Experts of a small language model: 64 experts in each of 15 layers, 8282 steps.
Below are experts of layer 2 (counted from 0) of a mixture-of-experts language model. Rows are named router (the router's row for the expert), gate (a neuron's input weights, with its number), up (a neuron's input weights, with its number) and show model dimensions 0-255. Each number is 50 + 12 x the weight over its row's rms, rounded and kept within 0 to 99.
After each expert's rows: a language model's description of what the expert responds to. This comes from a sample of Wikipedia text that the model never trained on.

# expert 29
router:55 58 53 73 48 37 63 60 55 53 58 59 46 70 30 48 44 72 41 56 63 63 50 50 45 38 60 39 58 51 58 73 64 56 43 65 47 67 77 46 54 44 52 40 67 39 25 49 37 52 36 42 42 65 56 32 38 41 52 30 67 63 42 49 35 63 60 45 64 54 63 22 45 30 38 53 69 60 66 40 27 51 50 58 38 52 49 44 47 61 68 61 49 52 74 60 60 68 67 22 54 39 63 64 38 36 50 47 45 55 56 59 47 51 54 41 35 60 54 53 76 39 30 31 54 66 39 44 58 55 48 35 51 55 73 35 46 41 39 37 51 43 41 55 60 60 34 40 47 57 37 38 53 63 42 58 73 59 71 56 69 66 37 43 46 68 56 27 40 47 55 23 38 58 37 36 45 52 41 61 49 42 54 64 40 38 51 52 57 50 56 33 30 41 36 57 65 51 42 48 54 45 52 48 59 72 47 27 33 38 47 31 26 57 59 45 48 37 45 51 45 32 40 33 48 73 44 61 54 48 59 45 60 55 56 50 49 52 67 74 62 48 45 66 41 17 51 71 67 41 62 31 60 55 45 50
gate0:48 37 50 32 45 42 57 31 53 35 38 48 61 62 62 45 47 57 60 54 66 58 49 65 43 46 45 34 63 43 57 39 38 39 79 36 47 41 55 53 43 33 33 56 53 56 46 33 44 38 57 43 68 59 51 48 45 28 40 51 40 53 62 46 41 69 38 51 65 61 70 39 33 48 55 46 62 61 22 61 46 27 63 70 50 62 54 51 44 54 45 56 52 65 64 26 62 66 42 45 54 59 58 43 36 57 79 52 46 36 54 46 42 53 65 51 48 57 65 76 26 39 39 31 71 52 54 44 63 86 57 40 32 63 47 68 47 48 79 41 49 40 36 66 64 42 43 62 67 50 68 49 42 43 48 47 56 42 58 52 48 61 40 40 37 60 58 51 54 48 47 46 45 33 56 39 45 38 49 41 43 81 40 52 48 62 67 60 31 51 60 49 60 33 46 68 25 49 57 72 36 56 48 39 75 54 58 45 59 57 59 63 57 40 52 45 56 40 46 23 77 44 58 36 52 30 50 56 34 69 31 52 40 50 43 48 60 47 25 62 67 40 49 78 58 37 40 31 42 55 43 38 60 39 39 48
up0:44 44 46 58 53 53 55 51 60 38 58 38 50 65 75 44 64 49 65 46 66 62 44 50 67 53 64 30 41 34 70 39 56 74 59 37 42 50 69 57 68 56 44 51 44 46 72 64 69 50 57 41 43 69 54 45 49 47 37 48 52 57 46 54 56 61 57 37 56 72 65 54 36 18 52 42 43 52 51 68 47 41 57 69 40 55 55 66 25 60 45 42 41 47 55 24 51 56 62 57 42 51 55 73 55 48 40 44 53 73 50 52 37 75 90 46 50 52 53 79 64 45 54 49 56 60 36 32 49 53 53 45 49 58 56 65 38 50 44 35 69 44 62 55 46 29 58 62 63 30 48 42 62 58 58 37 42 51 46 50 73 63 46 55 40 56 56 38 18 51 46 60 45 63 45 29 67 63 46 58 43 67 32 41 58 79 64 63 45 40 58 54 33 27 64 48 49 67 64 64 77 52 60 30 59 68 62 58 73 39 43 54 53 68 57 37 60 27 52 44 42 45 37 49 55 50 55 59 53 54 53 55 55 54 33 55 48 48 36 59 75 51 57 58 49 35 46 49 71 39 51 52 59 26 51 28
What it handles: Function words after clauses. Pronouns, determiners and linking words after a comma or clause, especially this in Despite this, plus the, his, which, that.

# expert 23
router:35 55 38 42 77 74 48 51 40 44 42 38 58 43 48 47 50 69 60 66 43 46 28 59 47 60 36 49 43 58 63 44 49 54 29 48 31 40 37 44 33 43 32 65 21 66 66 39 46 46 49 45 62 61 43 47 41 62 56 55 41 53 37 46 45 49 58 41 63 50 46 56 40 50 62 55 29 57 48 67 55 61 42 53 63 46 59 31 41 41 43 77 63 66 48 64 63 54 58 48 40 57 29 66 46 55 63 44 58 64 61 14 33 63 40 35 53 57 46 40 36 47 56 51 32 45 61 67 56 38 60 44 55 51 56 45 37 35 54 66 58 41 49 39 43 47 63 27 60 33 25 36 37 34 50 39 43 41 41 57 48 28 60 47 57 75 42 69 32 47 57 66 71 48 41 45 55 59 59 28 41 62 35 51 63 54 60 37 77 72 42 57 53 46 65 63 50 62 49 60 50 55 37 43 59 40 58 50 49 51 56 38 55 46 61 42 39 41 78 75 44 52 50 67 68 47 49 35 47 46 34 25 30 47 36 36 33 56 41 36 26 45 68 34 64 55 49 50 41 67 70 37 44 42 26 37
gate1:49 64 49 49 43 49 35 58 40 37 54 41 51 52 75 58 46 44 48 50 71 46 26 40 73 71 40 40 31 43 36 49 21 58 47 59 45 61 56 46 39 61 73 65 27 43 53 50 41 44 36 56 69 63 65 68 37 39 52 51 52 51 63 64 61 63 44 63 38 41 41 66 46 54 66 48 50 48 60 45 42 41 33 47 77 40 52 47 34 38 36 41 55 59 41 49 30 64 49 40 43 56 50 58 47 42 70 56 63 58 71 59 43 46 28 42 46 43 45 63 61 58 87 47 41 36 45 54 47 38 39 71 48 42 54 51 61 43 45 56 54 82 58 45 61 20 43 40 66 50 45 38 49 62 38 66 35 55 30 28 64 53 23 33 52 51 41 59 41 77 49 54 50 58 40 45 45 59 57 47 49 50 45 39 50 54 74 53 50 41 46 57 56 57 35 35 42 51 66 37 47 55 37 53 72 42 54 30 39 60 38 47 42 57 49 54 58 47 48 53 47 76 66 47 58 56 64 37 60 70 48 50 51 60 50 43 50 50 47 41 56 33 44 56 29 67 86 59 34 67 56 67 61 81 60 69
up1:34 61 55 37 61 79 39 41 42 53 66 38 48 41 40 42 45 46 46 31 49 37 56 49 41 37 41 33 46 32 60 43 46 48 47 46 49 67 61 57 47 44 67 69 44 30 69 33 33 48 58 72 59 42 28 54 52 42 62 54 51 55 37 49 51 43 45 32 20 42 36 39 33 49 42 56 48 52 35 44 27 38 43 45 52 41 58 51 51 62 29 51 39 47 36 66 62 88 54 59 66 53 62 44 42 53 48 48 65 41 48 46 58 24 34 46 50 49 37 48 33 62 49 64 61 79 47 55 31 38 48 66 60 35 75 60 64 55 54 44 50 48 46 51 63 40 72 48 57 61 40 57 52 36 33 38 47 37 61 45 52 47 54 65 75 54 52 48 52 52 51 68 70 62 58 43 73 44 56 42 53 60 50 57 45 06 55 25 45 51 50 58 42 56 47 38 34 41 50 50 70 61 46 70 29 41 61 29 54 59 59 53 35 46 57 50 42 73 71 74 63 51 52 57 52 53 56 47 52 53 39 53 50 18 63 48 45 42 52 39 42 33 39 50 22 24 36 59 61 48 51 46 35 47 58 51
What it handles: Digits in statistics. Later digits of numbers in tables, percentages, years and results (100%, 96.5, 16,982, 1980), plus table divider rows.

# expert 21
router:62 52 55 68 47 34 59 66 53 76 56 55 42 57 35 68 22 53 34 56 41 59 41 56 41 29 57 43 49 50 70 66 56 58 46 70 48 70 75 48 53 24 54 35 53 46 18 60 48 72 50 56 57 61 48 49 34 54 77 23 64 65 56 41 47 35 58 39 70 50 77 37 49 38 44 39 54 52 66 40 49 58 51 64 40 53 49 62 58 46 77 67 30 41 70 59 48 44 47 28 72 65 70 45 37 50 58 62 47 47 62 51 44 30 44 51 41 49 50 49 61 37 26 35 28 57 39 51 55 51 35 39 68 35 76 48 55 34 50 39 40 35 40 42 58 52 33 35 39 51 55 37 39 68 37 52 66 54 51 59 38 47 58 60 34 76 41 45 54 65 54 32 50 43 35 45 60 55 28 62 44 36 64 68 50 38 34 66 49 52 45 42 34 51 30 55 61 64 40 35 48 63 66 49 62 53 60 42 38 43 46 37 26 52 47 63 41 39 39 45 47 47 67 25 60 40 39 64 50 39 60 43 62 54 58 54 40 64 60 65 50 50 57 57 55 38 50 67 64 56 49 48 57 56 54 49
gate0:56 52 27 59 42 41 49 63 48 57 44 55 28 21 53 30 46 69 78 61 72 40 65 38 46 32 58 65 44 44 38 61 50 44 38 60 65 52 37 62 31 62 54 62 28 41 35 43 61 46 39 44 44 46 33 43 58 40 46 44 63 48 71 52 44 35 35 42 57 71 58 50 34 72 50 46 35 43 39 57 29 46 53 28 38 39 48 38 50 60 24 56 60 39 57 52 55 55 40 52 60 42 46 43 50 56 58 71 44 45 49 55 33 58 58 56 64 56 36 45 48 31 43 44 51 49 29 52 37 32 36 66 54 28 50 71 47 67 21 53 47 61 58 59 40 59 37 56 62 47 83 63 52 55 39 44 66 45 59 51 66 36 31 46 50 48 45 51 54 45 64 60 45 56 43 53 72 40 45 34 47 64 57 70 45 27 34 43 63 40 56 72 55 44 38 87 40 50 60 44 35 51 39 36 64 36 52 50 47 31 69 26 54 56 57 41 19 35 62 49 58 72 57 53 52 53 42 49 47 68 30 66 54 54 34 53 50 52 67 50 42 73 48 44 48 49 57 31 52 56 48 37 39 49 62 46
up0:58 44 49 72 66 62 61 69 27 61 46 63 49 39 52 41 56 34 55 47 40 61 61 60 49 50 53 68 59 42 44 25 40 42 58 65 51 47 44 54 38 36 43 47 57 63 64 41 64 38 45 46 34 55 60 66 46 48 47 59 35 49 51 60 45 62 60 45 21 59 39 40 38 32 59 80 66 40 62 21 54 61 56 71 45 39 65 46 56 62 40 43 64 47 37 77 56 77 75 34 53 48 57 73 76 47 56 41 45 49 65 38 45 46 42 48 55 63 55 32 61 76 61 37 43 38 68 44 65 42 46 66 52 60 80 36 50 58 66 58 52 81 55 61 59 47 57 48 46 39 28 58 76 51 74 33 48 54 59 52 46 65 59 62 48 39 45 36 52 41 27 32 51 59 45 39 44 67 51 65 45 34 33 34 49 50 40 35 30 49 51 30 55 30 59 63 56 40 51 56 47 53 56 46 50 56 47 53 36 60 38 67 60 51 65 39 71 49 47 26 37 42 45 60 27 56 47 56 59 54 36 49 43 45 58 40 65 39 62 56 59 54 52 43 54 56 45 75 49 42 56 58 49 53 74 63
What it handles: Clause-linking function words. Conjunctions, relative pronouns and subject pronouns starting clauses in running prose, such as which, when it, that it, during, whether or not.

# expert 28
router:44 51 27 53 62 37 44 47 47 40 53 55 41 59 47 50 53 54 52 50 74 44 64 57 55 50 32 60 69 35 53 42 46 31 34 42 44 56 62 57 54 45 53 43 60 53 53 37 38 53 72 49 47 74 47 36 35 36 63 49 36 55 49 38 48 80 51 53 59 39 49 43 48 41 43 35 33 27 50 56 37 48 47 72 54 37 36 33 49 66 34 49 48 57 66 50 60 49 62 59 59 73 51 67 69 65 68 58 58 51 75 58 38 44 64 40 60 28 47 66 62 53 61 50 53 45 66 46 45 48 33 70 46 60 36 60 54 33 73 59 61 54 49 67 67 41 64 31 55 12 24 29 57 37 49 36 41 42 78 57 52 63 48 34 48 42 58 43 37 51 36 61 28 45 62 51 46 52 61 58 52 53 39 26 45 44 43 47 80 24 63 55 59 30 52 51 40 52 34 43 72 42 55 49 61 47 39 37 66 65 62 58 42 29 70 45 53 53 59 51 47 50 47 43 64 56 35 67 32 49 34 53 52 66 57 42 43 66 40 60 60 43 54 48 56 36 42 38 66 67 59 29 36 29 58 39
gate1:39 52 43 48 68 51 48 57 66 31 48 36 60 47 57 79 40 52 55 51 58 55 62 57 60 22 50 72 34 85 51 60 74 54 36 64 49 23 58 63 67 41 37 71 34 30 59 53 59 31 42 41 51 51 40 54 55 54 32 42 53 52 42 58 58 31 60 66 38 34 57 37 60 54 52 47 63 70 56 40 47 65 83 36 48 49 53 50 53 38 65 59 54 40 50 69 41 54 32 35 63 46 33 60 68 47 52 82 77 59 59 55 54 51 15 57 53 59 39 27 33 33 39 51 50 47 51 62 45 60 31 36 75 53 48 40 38 55 44 62 54 62 34 52 47 60 45 47 73 48 46 59 55 13 63 57 54 53 72 56 70 70 46 53 48 39 59 60 49 62 55 39 56 53 54 44 54 34 53 45 44 38 55 54 58 62 66 36 35 58 62 76 52 61 58 45 49 37 55 35 59 52 55 41 70 60 58 63 41 41 49 59 65 43 57 47 35 38 54 50 44 45 37 60 50 49 42 40 56 42 55 64 22 52 46 60 51 42 55 60 54 59 48 53 45 29 34 62 62 42 63 60 52 55 42 40
up1:56 45 43 54 62 42 31 29 82 33 49 51 65 51 42 65 32 48 46 48 54 46 63 52 57 49 54 53 75 49 58 39 57 73 51 29 41 20 45 33 68 45 06 54 43 33 48 44 39 39 46 61 53 70 43 55 54 32 45 40 47 43 52 63 54 44 33 63 42 43 67 48 57 59 56 44 32 70 51 25 32 64 60 36 57 60 63 60 50 41 48 54 62 73 46 58 35 31 26 43 41 60 52 52 61 78 39 66 61 58 52 60 64 60 49 57 67 41 59 50 30 40 58 61 52 62 75 49 69 53 49 47 48 35 45 34 45 61 66 47 40 38 45 62 48 30 59 46 57 48 47 55 46 49 53 42 33 40 61 65 68 45 52 63 38 42 60 48 47 77 57 63 43 45 65 57 36 53 36 53 62 37 57 41 74 39 43 41 40 48 65 37 47 58 52 46 35 54 53 51 62 73 32 47 44 77 58 66 60 26 56 60 41 36 56 64 38 67 41 28 38 35 53 54 46 38 45 33 53 39 47 58 33 44 53 55 46 57 55 66 63 47 57 65 50 45 42 54 65 51 46 53 29 55 43 19
What it handles: Digits and verb prepositions. Prepositions governed by a preceding noun or verb, such as impact on, tasked with, aimed at, plus inner digits of years like 1994.

# expert 60
router:52 64 38 54 59 56 26 54 41 48 58 30 67 43 66 62 61 39 58 49 46 59 37 66 53 49 50 44 51 50 50 40 53 32 54 53 42 38 20 32 62 66 73 62 67 46 38 29 41 74 47 69 36 41 52 50 53 39 64 51 45 39 53 30 42 78 34 47 59 56 28 60 55 63 62 65 39 39 35 45 54 74 62 52 51 55 54 70 40 66 50 42 69 65 69 51 45 69 55 34 61 67 59 43 34 56 41 61 33 47 46 45 52 62 53 56 64 54 50 50 29 42 60 53 41 55 60 45 19 56 38 44 50 50 50 52 50 65 43 40 69 64 69 38 69 57 60 35 54 43 37 45 46 41 35 41 65 43 44 46 70 44 51 46 45 60 49 69 55 65 58 63 48 38 44 41 55 46 42 53 51 60 33 36 63 40 72 29 71 46 59 59 52 57 38 44 49 42 44 50 42 62 44 70 35 46 37 62 76 52 52 59 51 35 43 75 68 61 64 55 53 55 38 47 54 23 46 37 39 54 33 36 52 50 49 32 45 37 25 37 61 75 55 68 42 45 34 38 58 50 31 68 35 25 35 51
gate0:39 56 56 32 85 36 49 60 42 44 40 38 80 59 58 42 40 46 65 49 65 76 22 71 71 41 61 46 49 52 49 48 58 72 69 36 59 31 33 65 52 64 68 52 57 46 50 42 54 40 36 58 51 50 72 36 57 58 57 51 48 43 41 65 48 48 67 58 35 53 48 34 44 44 51 59 54 41 49 40 44 52 55 57 54 61 48 45 32 74 58 46 46 49 34 47 22 61 74 30 58 37 42 55 33 61 54 61 36 38 41 62 50 54 52 52 47 42 57 58 61 27 45 40 33 76 61 65 37 56 57 60 15 73 42 83 43 33 50 52 42 47 57 41 60 47 40 50 45 55 65 65 36 47 50 57 57 47 51 33 40 36 60 49 56 54 46 60 64 31 34 60 59 40 44 42 24 42 70 55 33 41 44 45 30 57 55 38 52 63 35 54 45 72 48 35 55 33 63 62 50 47 54 58 51 72 61 65 30 41 52 42 41 53 35 57 45 57 35 64 44 39 60 64 57 41 56 35 41 54 54 39 50 47 46 55 48 34 49 74 63 64 69 61 49 64 38 57 35 42 67 58 37 62 37 46
up0:45 71 36 47 27 26 40 49 47 73 29 69 36 37 50 53 39 49 49 45 48 53 52 56 48 59 22 55 51 58 53 82 58 56 44 54 57 33 66 48 51 36 67 61 49 38 44 48 71 57 46 41 44 48 60 51 51 43 55 56 43 63 49 66 36 31 26 40 25 55 56 64 61 64 30 68 51 64 42 51 59 56 59 58 57 69 46 47 71 33 57 39 38 50 59 50 62 28 35 49 56 29 50 46 43 63 65 42 58 49 43 43 38 34 64 50 28 46 80 40 75 51 51 45 36 60 49 37 26 35 57 53 52 54 59 43 55 60 39 46 54 49 47 64 38 38 43 42 76 57 42 35 54 31 57 54 48 50 49 62 56 61 40 42 50 38 61 41 36 70 62 31 36 44 39 56 57 57 79 60 53 73 51 44 46 49 40 66 38 53 63 45 62 56 63 45 49 42 55 55 53 48 57 31 54 26 41 39 20 50 34 35 74 47 47 40 63 58 59 59 58 44 27 48 34 50 60 49 59 43 49 51 26 48 68 56 62 38 45 64 45 49 56 22 43 57 45 25 38 64 30 63 49 63 66 51
What it handles: Capital letters and codes. Single capital letters and code fragments in coordinates, identifiers and call signs, such as the W after °, UNII codes, KVIA-DT2.

# expert 26
router:44 62 23 37 64 64 48 43 44 35 43 33 67 39 56 36 62 43 68 61 63 39 36 69 49 57 40 52 57 52 52 35 51 40 43 44 42 48 31 51 42 67 74 54 50 48 60 43 33 28 56 62 31 54 41 36 32 41 53 52 36 67 39 33 43 54 43 48 44 48 28 66 36 53 41 50 37 61 45 52 55 49 39 38 50 33 45 66 40 61 57 67 71 58 56 53 42 58 61 80 47 60 39 42 65 61 46 63 47 42 74 44 51 50 52 48 55 47 23 66 44 62 79 58 51 57 58 55 46 61 45 59 67 44 43 54 52 52 44 66 51 57 70 50 63 55 77 29 52 33 28 41 49 36 68 34 44 26 71 41 49 57 38 54 74 55 69 49 74 56 36 75 54 51 40 54 46 48 60 59 57 71 47 25 61 43 50 58 67 45 54 58 55 61 59 53 28 45 66 66 44 63 36 64 31 34 39 72 59 59 63 55 53 38 39 53 55 51 65 57 55 48 54 53 65 25 58 50 58 54 34 40 52 44 48 36 48 61 48 26 53 40 48 35 68 60 35 36 71 55 41 46 38 28 44 65
gate1:50 35 69 54 39 51 66 70 35 69 45 48 59 33 59 32 31 60 53 31 45 73 47 27 59 69 57 45 45 49 50 37 41 50 56 53 40 58 48 52 56 47 73 51 32 42 40 56 57 64 48 69 48 28 50 70 62 69 52 59 34 47 60 52 41 65 56 37 45 53 44 43 48 55 42 46 56 50 46 48 59 50 50 33 45 74 66 39 60 46 59 52 52 49 67 82 45 40 66 57 78 42 21 57 36 42 50 40 52 62 25 37 59 53 65 60 37 39 50 40 37 28 59 60 37 30 40 57 47 19 55 53 74 53 66 60 60 34 73 58 27 71 54 42 31 44 52 54 29 47 64 48 79 57 74 57 47 49 47 60 52 52 45 75 50 47 65 47 45 43 27 47 43 45 31 50 34 58 75 47 37 42 49 30 37 52 48 36 45 54 54 48 53 34 65 44 48 39 46 49 44 39 61 57 44 48 47 72 58 41 63 44 50 55 36 48 41 64 51 60 59 78 63 53 57 56 68 55 43 40 66 65 42 63 53 51 38 49 39 37 46 60 36 57 66 34 41 37 58 57 65 49 28 58 61 35
up1:56 56 51 33 45 52 41 45 38 61 35 47 48 56 68 47 58 53 56 47 41 43 57 52 41 46 25 48 54 25 73 44 30 64 54 68 61 47 67 53 39 37 53 65 53 49 47 44 60 64 37 42 56 43 40 46 58 34 54 40 30 58 57 45 59 53 50 63 35 56 23 57 40 57 75 52 44 46 59 49 67 33 63 80 55 79 61 51 41 48 43 73 73 46 39 53 47 37 57 63 45 60 59 35 55 63 49 26 40 71 74 54 37 60 26 83 39 67 49 27 28 38 20 34 52 44 51 35 61 58 50 60 60 58 58 47 69 63 50 20 58 44 49 32 54 41 49 43 28 38 39 50 50 57 68 37 45 57 56 50 65 68 41 61 49 54 52 36 56 51 45 49 54 57 44 49 64 75 67 66 60 59 64 40 57 45 43 62 45 52 54 40 65 76 42 45 56 78 56 71 61 59 57 48 60 46 61 37 41 39 48 69 42 52 43 51 48 49 51 58 44 57 50 38 48 53 78 55 49 48 49 43 70 40 60 59 46 54 44 45 71 44 34 47 66 31 30 65 43 56 35 35 55 43 34 62
What it handles: Inner number digits. Second and later digits within numbers in scores, tables, times and years, such as 2'0':00, 1'7'th, 2019–2'0'20.

# expert 2
router:60 59 48 30 39 36 36 58 43 38 55 57 52 46 65 34 52 60 49 49 58 55 60 49 65 66 41 65 63 24 41 29 64 52 53 41 39 67 38 54 42 43 51 28 37 39 57 39 53 60 44 27 41 45 74 35 58 45 54 26 61 58 38 77 49 44 64 59 23 40 51 56 46 25 87 52 31 55 64 67 49 50 43 51 60 52 47 42 20 51 29 42 39 44 46 38 59 51 55 69 45 66 51 66 66 28 38 43 56 64 61 38 48 33 59 43 47 38 46 73 41 68 58 50 60 31 43 32 57 52 57 68 48 53 56 84 67 43 45 48 54 65 54 37 60 37 53 52 69 38 37 46 36 56 52 55 33 53 44 33 57 57 31 48 59 35 58 50 35 44 38 68 52 53 37 68 55 52 56 30 58 46 72 42 55 69 57 71 50 42 48 70 34 34 59 42 69 38 46 47 60 45 52 40 56 51 41 24 45 81 65 48 55 44 59 50 43 52 57 27 50 40 37 63 38 40 58 48 62 51 48 37 34 49 29 42 42 52 28 49 43 57 63 50 53 56 71 49 46 50 47 55 44 33 48 58
gate1:50 63 49 39 50 52 43 71 67 64 52 51 52 53 60 54 66 46 59 43 46 73 53 62 47 51 29 53 58 65 44 53 61 41 46 61 49 49 44 74 48 70 52 60 17 51 32 51 50 40 52 53 48 70 47 54 57 78 28 54 48 63 41 41 50 37 64 46 44 55 66 57 31 47 55 39 49 56 60 44 20 71 87 35 44 55 66 46 53 12 46 50 58 54 63 48 60 54 41 37 40 42 63 65 57 44 47 64 45 51 56 40 44 61 61 55 42 45 46 47 59 47 31 65 19 55 42 46 44 53 42 54 60 54 71 52 55 54 60 47 55 28 41 68 35 59 59 56 42 52 46 55 56 45 24 63 50 64 55 66 50 49 54 53 63 44 32 47 31 35 58 38 50 37 55 43 28 46 55 38 41 41 46 44 62 44 74 52 56 59 48 44 51 65 54 54 50 60 41 61 82 32 56 62 48 51 59 52 49 51 87 35 47 42 34 31 46 54 58 50 40 51 65 57 52 45 58 52 74 69 54 31 52 49 47 59 98 52 45 51 37 39 62 30 58 49 51 38 57 29 37 50 45 48 24 30
up1:56 55 62 27 60 20 45 59 59 36 73 45 51 77 56 43 56 50 66 41 30 79 54 52 41 52 68 62 40 67 43 28 79 57 44 55 42 49 63 57 54 65 39 41 35 53 39 45 51 46 62 42 54 55 68 50 41 43 27 51 65 56 58 50 73 47 47 63 49 65 62 49 52 27 69 34 57 45 57 60 42 50 51 43 45 52 78 54 38 39 42 52 37 66 40 51 56 44 34 41 41 56 46 51 45 46 46 70 58 63 51 29 51 74 55 40 62 54 37 38 55 43 72 75 33 45 38 38 49 42 48 65 65 60 53 61 62 34 51 43 65 55 48 53 44 64 53 72 57 59 66 59 58 56 39 58 54 48 25 48 59 69 31 49 49 32 28 52 50 43 65 54 34 42 34 42 49 42 43 29 45 34 52 43 46 75 52 67 24 52 50 60 40 41 53 24 68 56 48 55 64 47 38 60 49 53 55 41 29 49 69 43 44 62 17 33 48 51 62 28 35 47 70 48 46 39 59 47 58 57 55 28 59 32 33 49 58 60 48 59 52 50 63 56 51 47 72 52 58 56 53 78 44 56 55 54
What it handles: Line breaks and openers. Line breaks, list dashes and heading marks at paragraph or list boundaries, plus sentence-opening The or In, such as ==Career==.

# expert 0
router:42 46 39 45 39 43 72 32 32 33 62 24 52 45 47 46 37 51 50 50 30 53 35 58 56 51 58 52 74 40 51 64 43 71 43 52 43 43 47 30 51 40 49 44 40 51 62 43 42 51 34 59 58 57 62 63 58 50 55 42 63 56 43 67 49 57 52 53 53 54 47 43 39 35 70 61 41 31 40 41 67 61 46 45 60 63 52 25 29 41 39 47 46 43 48 37 58 50 47 52 34 46 47 67 58 57 56 41 33 34 57 36 41 43 83 53 43 85 32 53 49 37 67 62 51 31 46 56 27 59 72 34 30 60 44 51 42 54 64 55 49 46 42 52 61 58 62 36 41 51 51 33 62 69 68 61 25 54 56 46 26 66 67 44 31 36 51 48 56 31 33 55 47 62 67 67 35 64 46 35 61 63 51 49 46 63 41 57 53 75 51 47 41 49 58 49 28 26 49 42 50 41 42 38 58 35 33 35 70 51 40 25 75 39 47 40 41 38 55 40 44 68 47 68 51 32 62 44 47 38 41 46 59 51 43 39 46 47 48 34 70 48 56 54 49 64 69 62 16 70 58 37 44 36 50 60
gate1:56 70 40 68 44 44 33 45 32 48 42 37 45 47 51 49 49 54 46 54 37 73 65 45 62 41 47 53 49 57 53 58 43 53 45 51 29 88 43 64 63 71 34 42 29 55 45 54 50 50 33 39 62 29 59 59 60 56 36 30 59 38 48 64 47 51 54 70 39 32 36 43 58 53 61 35 50 44 66 40 74 44 65 39 58 47 64 63 37 62 39 72 55 35 39 54 41 77 66 43 53 35 31 48 62 43 42 47 42 30 53 55 46 32 46 24 53 53 61 30 37 43 51 48 29 52 55 57 64 44 50 50 35 29 67 54 45 40 57 50 50 59 58 30 63 37 55 23 45 71 35 43 56 84 63 43 42 59 44 46 47 64 50 32 36 57 69 49 41 42 54 48 42 55 43 49 55 48 63 46 61 53 70 43 47 56 45 58 84 51 35 40 46 30 50 54 49 43 66 45 52 34 49 39 47 46 52 50 68 32 29 50 60 56 42 51 55 62 33 47 49 56 56 65 47 63 56 43 75 77 45 63 41 43 62 51 51 53 59 71 61 63 60 85 62 53 62 61 34 70 37 53 51 49 59 41
up1:53 45 53 74 53 73 59 67 48 37 66 51 46 58 53 44 61 48 49 57 39 45 42 52 43 44 70 44 53 60 54 52 76 69 62 80 46 44 59 37 37 17 54 56 65 45 40 70 48 34 45 47 64 38 42 36 42 30 21 58 41 44 40 47 52 63 67 45 50 48 53 46 69 59 34 54 65 60 46 12 67 35 49 67 52 39 64 50 62 55 48 63 45 37 35 62 58 41 71 47 65 55 76 59 44 51 30 39 41 57 48 46 47 59 51 80 55 59 26 35 70 27 45 57 44 48 67 50 27 68 50 48 50 38 58 41 31 62 61 51 55 26 49 45 45 70 53 47 55 42 61 50 61 61 37 60 70 47 68 67 26 48 52 61 27 54 64 36 52 54 57 50 47 55 63 48 41 47 43 60 59 33 71 69 56 51 55 48 38 79 49 49 51 55 62 46 51 69 61 62 52 64 38 38 33 36 51 39 48 45 45 46 46 70 34 39 43 34 51 43 58 46 38 67 57 49 40 58 45 55 56 49 60 53 69 50 48 40 65 28 62 33 56 40 43 60 43 63 38 43 38 51 62 44 71 64
What it handles: Nationality and occupation descriptors. Nationality adjectives and occupation nouns in short biography leads and title lines, such as Australian, Scottish, baseball player, politician, plus heading = marks and line breaks.

# expert 19
router:46 49 60 49 36 40 50 57 53 40 52 41 60 49 69 25 42 65 61 62 65 57 55 46 73 71 49 65 52 52 74 29 40 71 40 54 30 62 33 44 44 35 67 35 38 58 47 56 36 43 51 40 43 66 70 44 44 43 66 33 63 61 38 62 49 41 56 57 40 49 46 63 50 45 75 49 36 61 70 75 50 37 26 68 65 53 56 46 24 44 43 55 47 60 70 74 57 46 52 75 68 39 43 39 48 57 36 54 56 50 67 35 54 52 33 67 55 24 48 58 43 62 72 66 67 26 61 48 67 69 46 57 51 32 55 44 68 38 38 54 47 45 45 54 65 38 69 46 68 34 33 44 49 63 48 46 45 53 56 43 53 43 31 54 53 35 36 65 52 33 50 61 63 47 57 67 60 45 57 31 57 50 54 49 57 70 66 76 66 48 21 56 57 50 50 53 62 45 35 58 38 68 47 43 57 53 51 37 47 55 52 40 51 49 53 47 35 34 66 52 52 53 33 62 34 43 40 40 52 38 44 22 22 50 36 39 47 54 34 39 50 58 53 36 63 54 75 64 44 64 54 65 49 56 56 55
gate0:52 36 41 47 48 42 40 39 49 21 46 51 55 46 55 66 44 26 66 53 50 45 46 45 61 46 45 55 39 47 65 57 49 40 56 37 53 70 54 43 44 53 63 57 51 38 53 59 45 50 48 35 64 63 48 64 61 47 59 60 57 26 54 48 50 36 44 56 41 44 59 42 32 52 45 34 26 46 20 65 54 72 44 30 54 58 21 73 65 49 76 65 49 35 22 64 53 45 49 56 68 48 46 50 71 39 74 50 45 35 54 48 43 50 69 36 58 65 58 48 41 51 43 69 48 64 22 68 47 39 51 62 46 52 51 73 36 62 39 54 42 57 88 35 44 54 54 24 44 43 78 55 48 40 49 54 65 59 50 59 49 57 47 36 46 63 56 62 45 51 31 41 57 43 62 44 54 44 67 58 27 60 78 32 52 45 56 52 51 40 61 49 29 59 39 69 31 55 54 44 49 46 52 63 47 43 48 53 34 36 37 49 77 60 70 37 56 43 68 51 62 51 37 41 45 36 39 39 39 55 52 57 54 60 48 51 39 37 53 63 42 70 42 68 37 55 51 57 34 25 70 53 43 25 33 32
up0:31 36 57 76 44 48 67 53 56 62 51 38 60 46 42 45 39 44 54 34 58 51 46 64 34 37 35 63 69 49 37 67 64 62 64 48 56 53 48 62 60 59 69 53 45 66 27 34 52 80 49 50 63 17 50 34 45 42 41 33 54 45 68 46 50 51 43 40 62 60 55 50 48 55 42 54 73 44 74 25 58 36 74 64 41 65 75 15 49 52 63 52 46 47 90 43 56 59 44 45 47 67 33 49 48 42 38 57 59 60 49 53 50 64 41 60 58 42 52 62 41 48 54 39 57 34 62 25 43 51 45 42 67 37 49 40 47 40 40 38 56 33 33 54 38 43 26 56 63 66 46 50 50 43 57 40 50 53 61 58 42 41 53 47 63 43 31 36 57 48 59 33 37 42 19 52 53 41 43 52 52 51 38 56 41 53 39 45 39 41 40 50 52 40 43 34 61 46 41 39 62 34 64 71 46 54 74 60 50 52 69 51 67 56 39 53 50 59 20 47 55 61 51 32 40 40 38 74 61 55 65 41 60 35 56 54 42 57 46 44 83 51 56 50 51 43 42 55 64 50 43 49 48 77 71 45
What it handles: Line breaks and markup. Line breaks, table-row pipes, divider rows, list dashes and heading equals signs at the start of new lines or sections.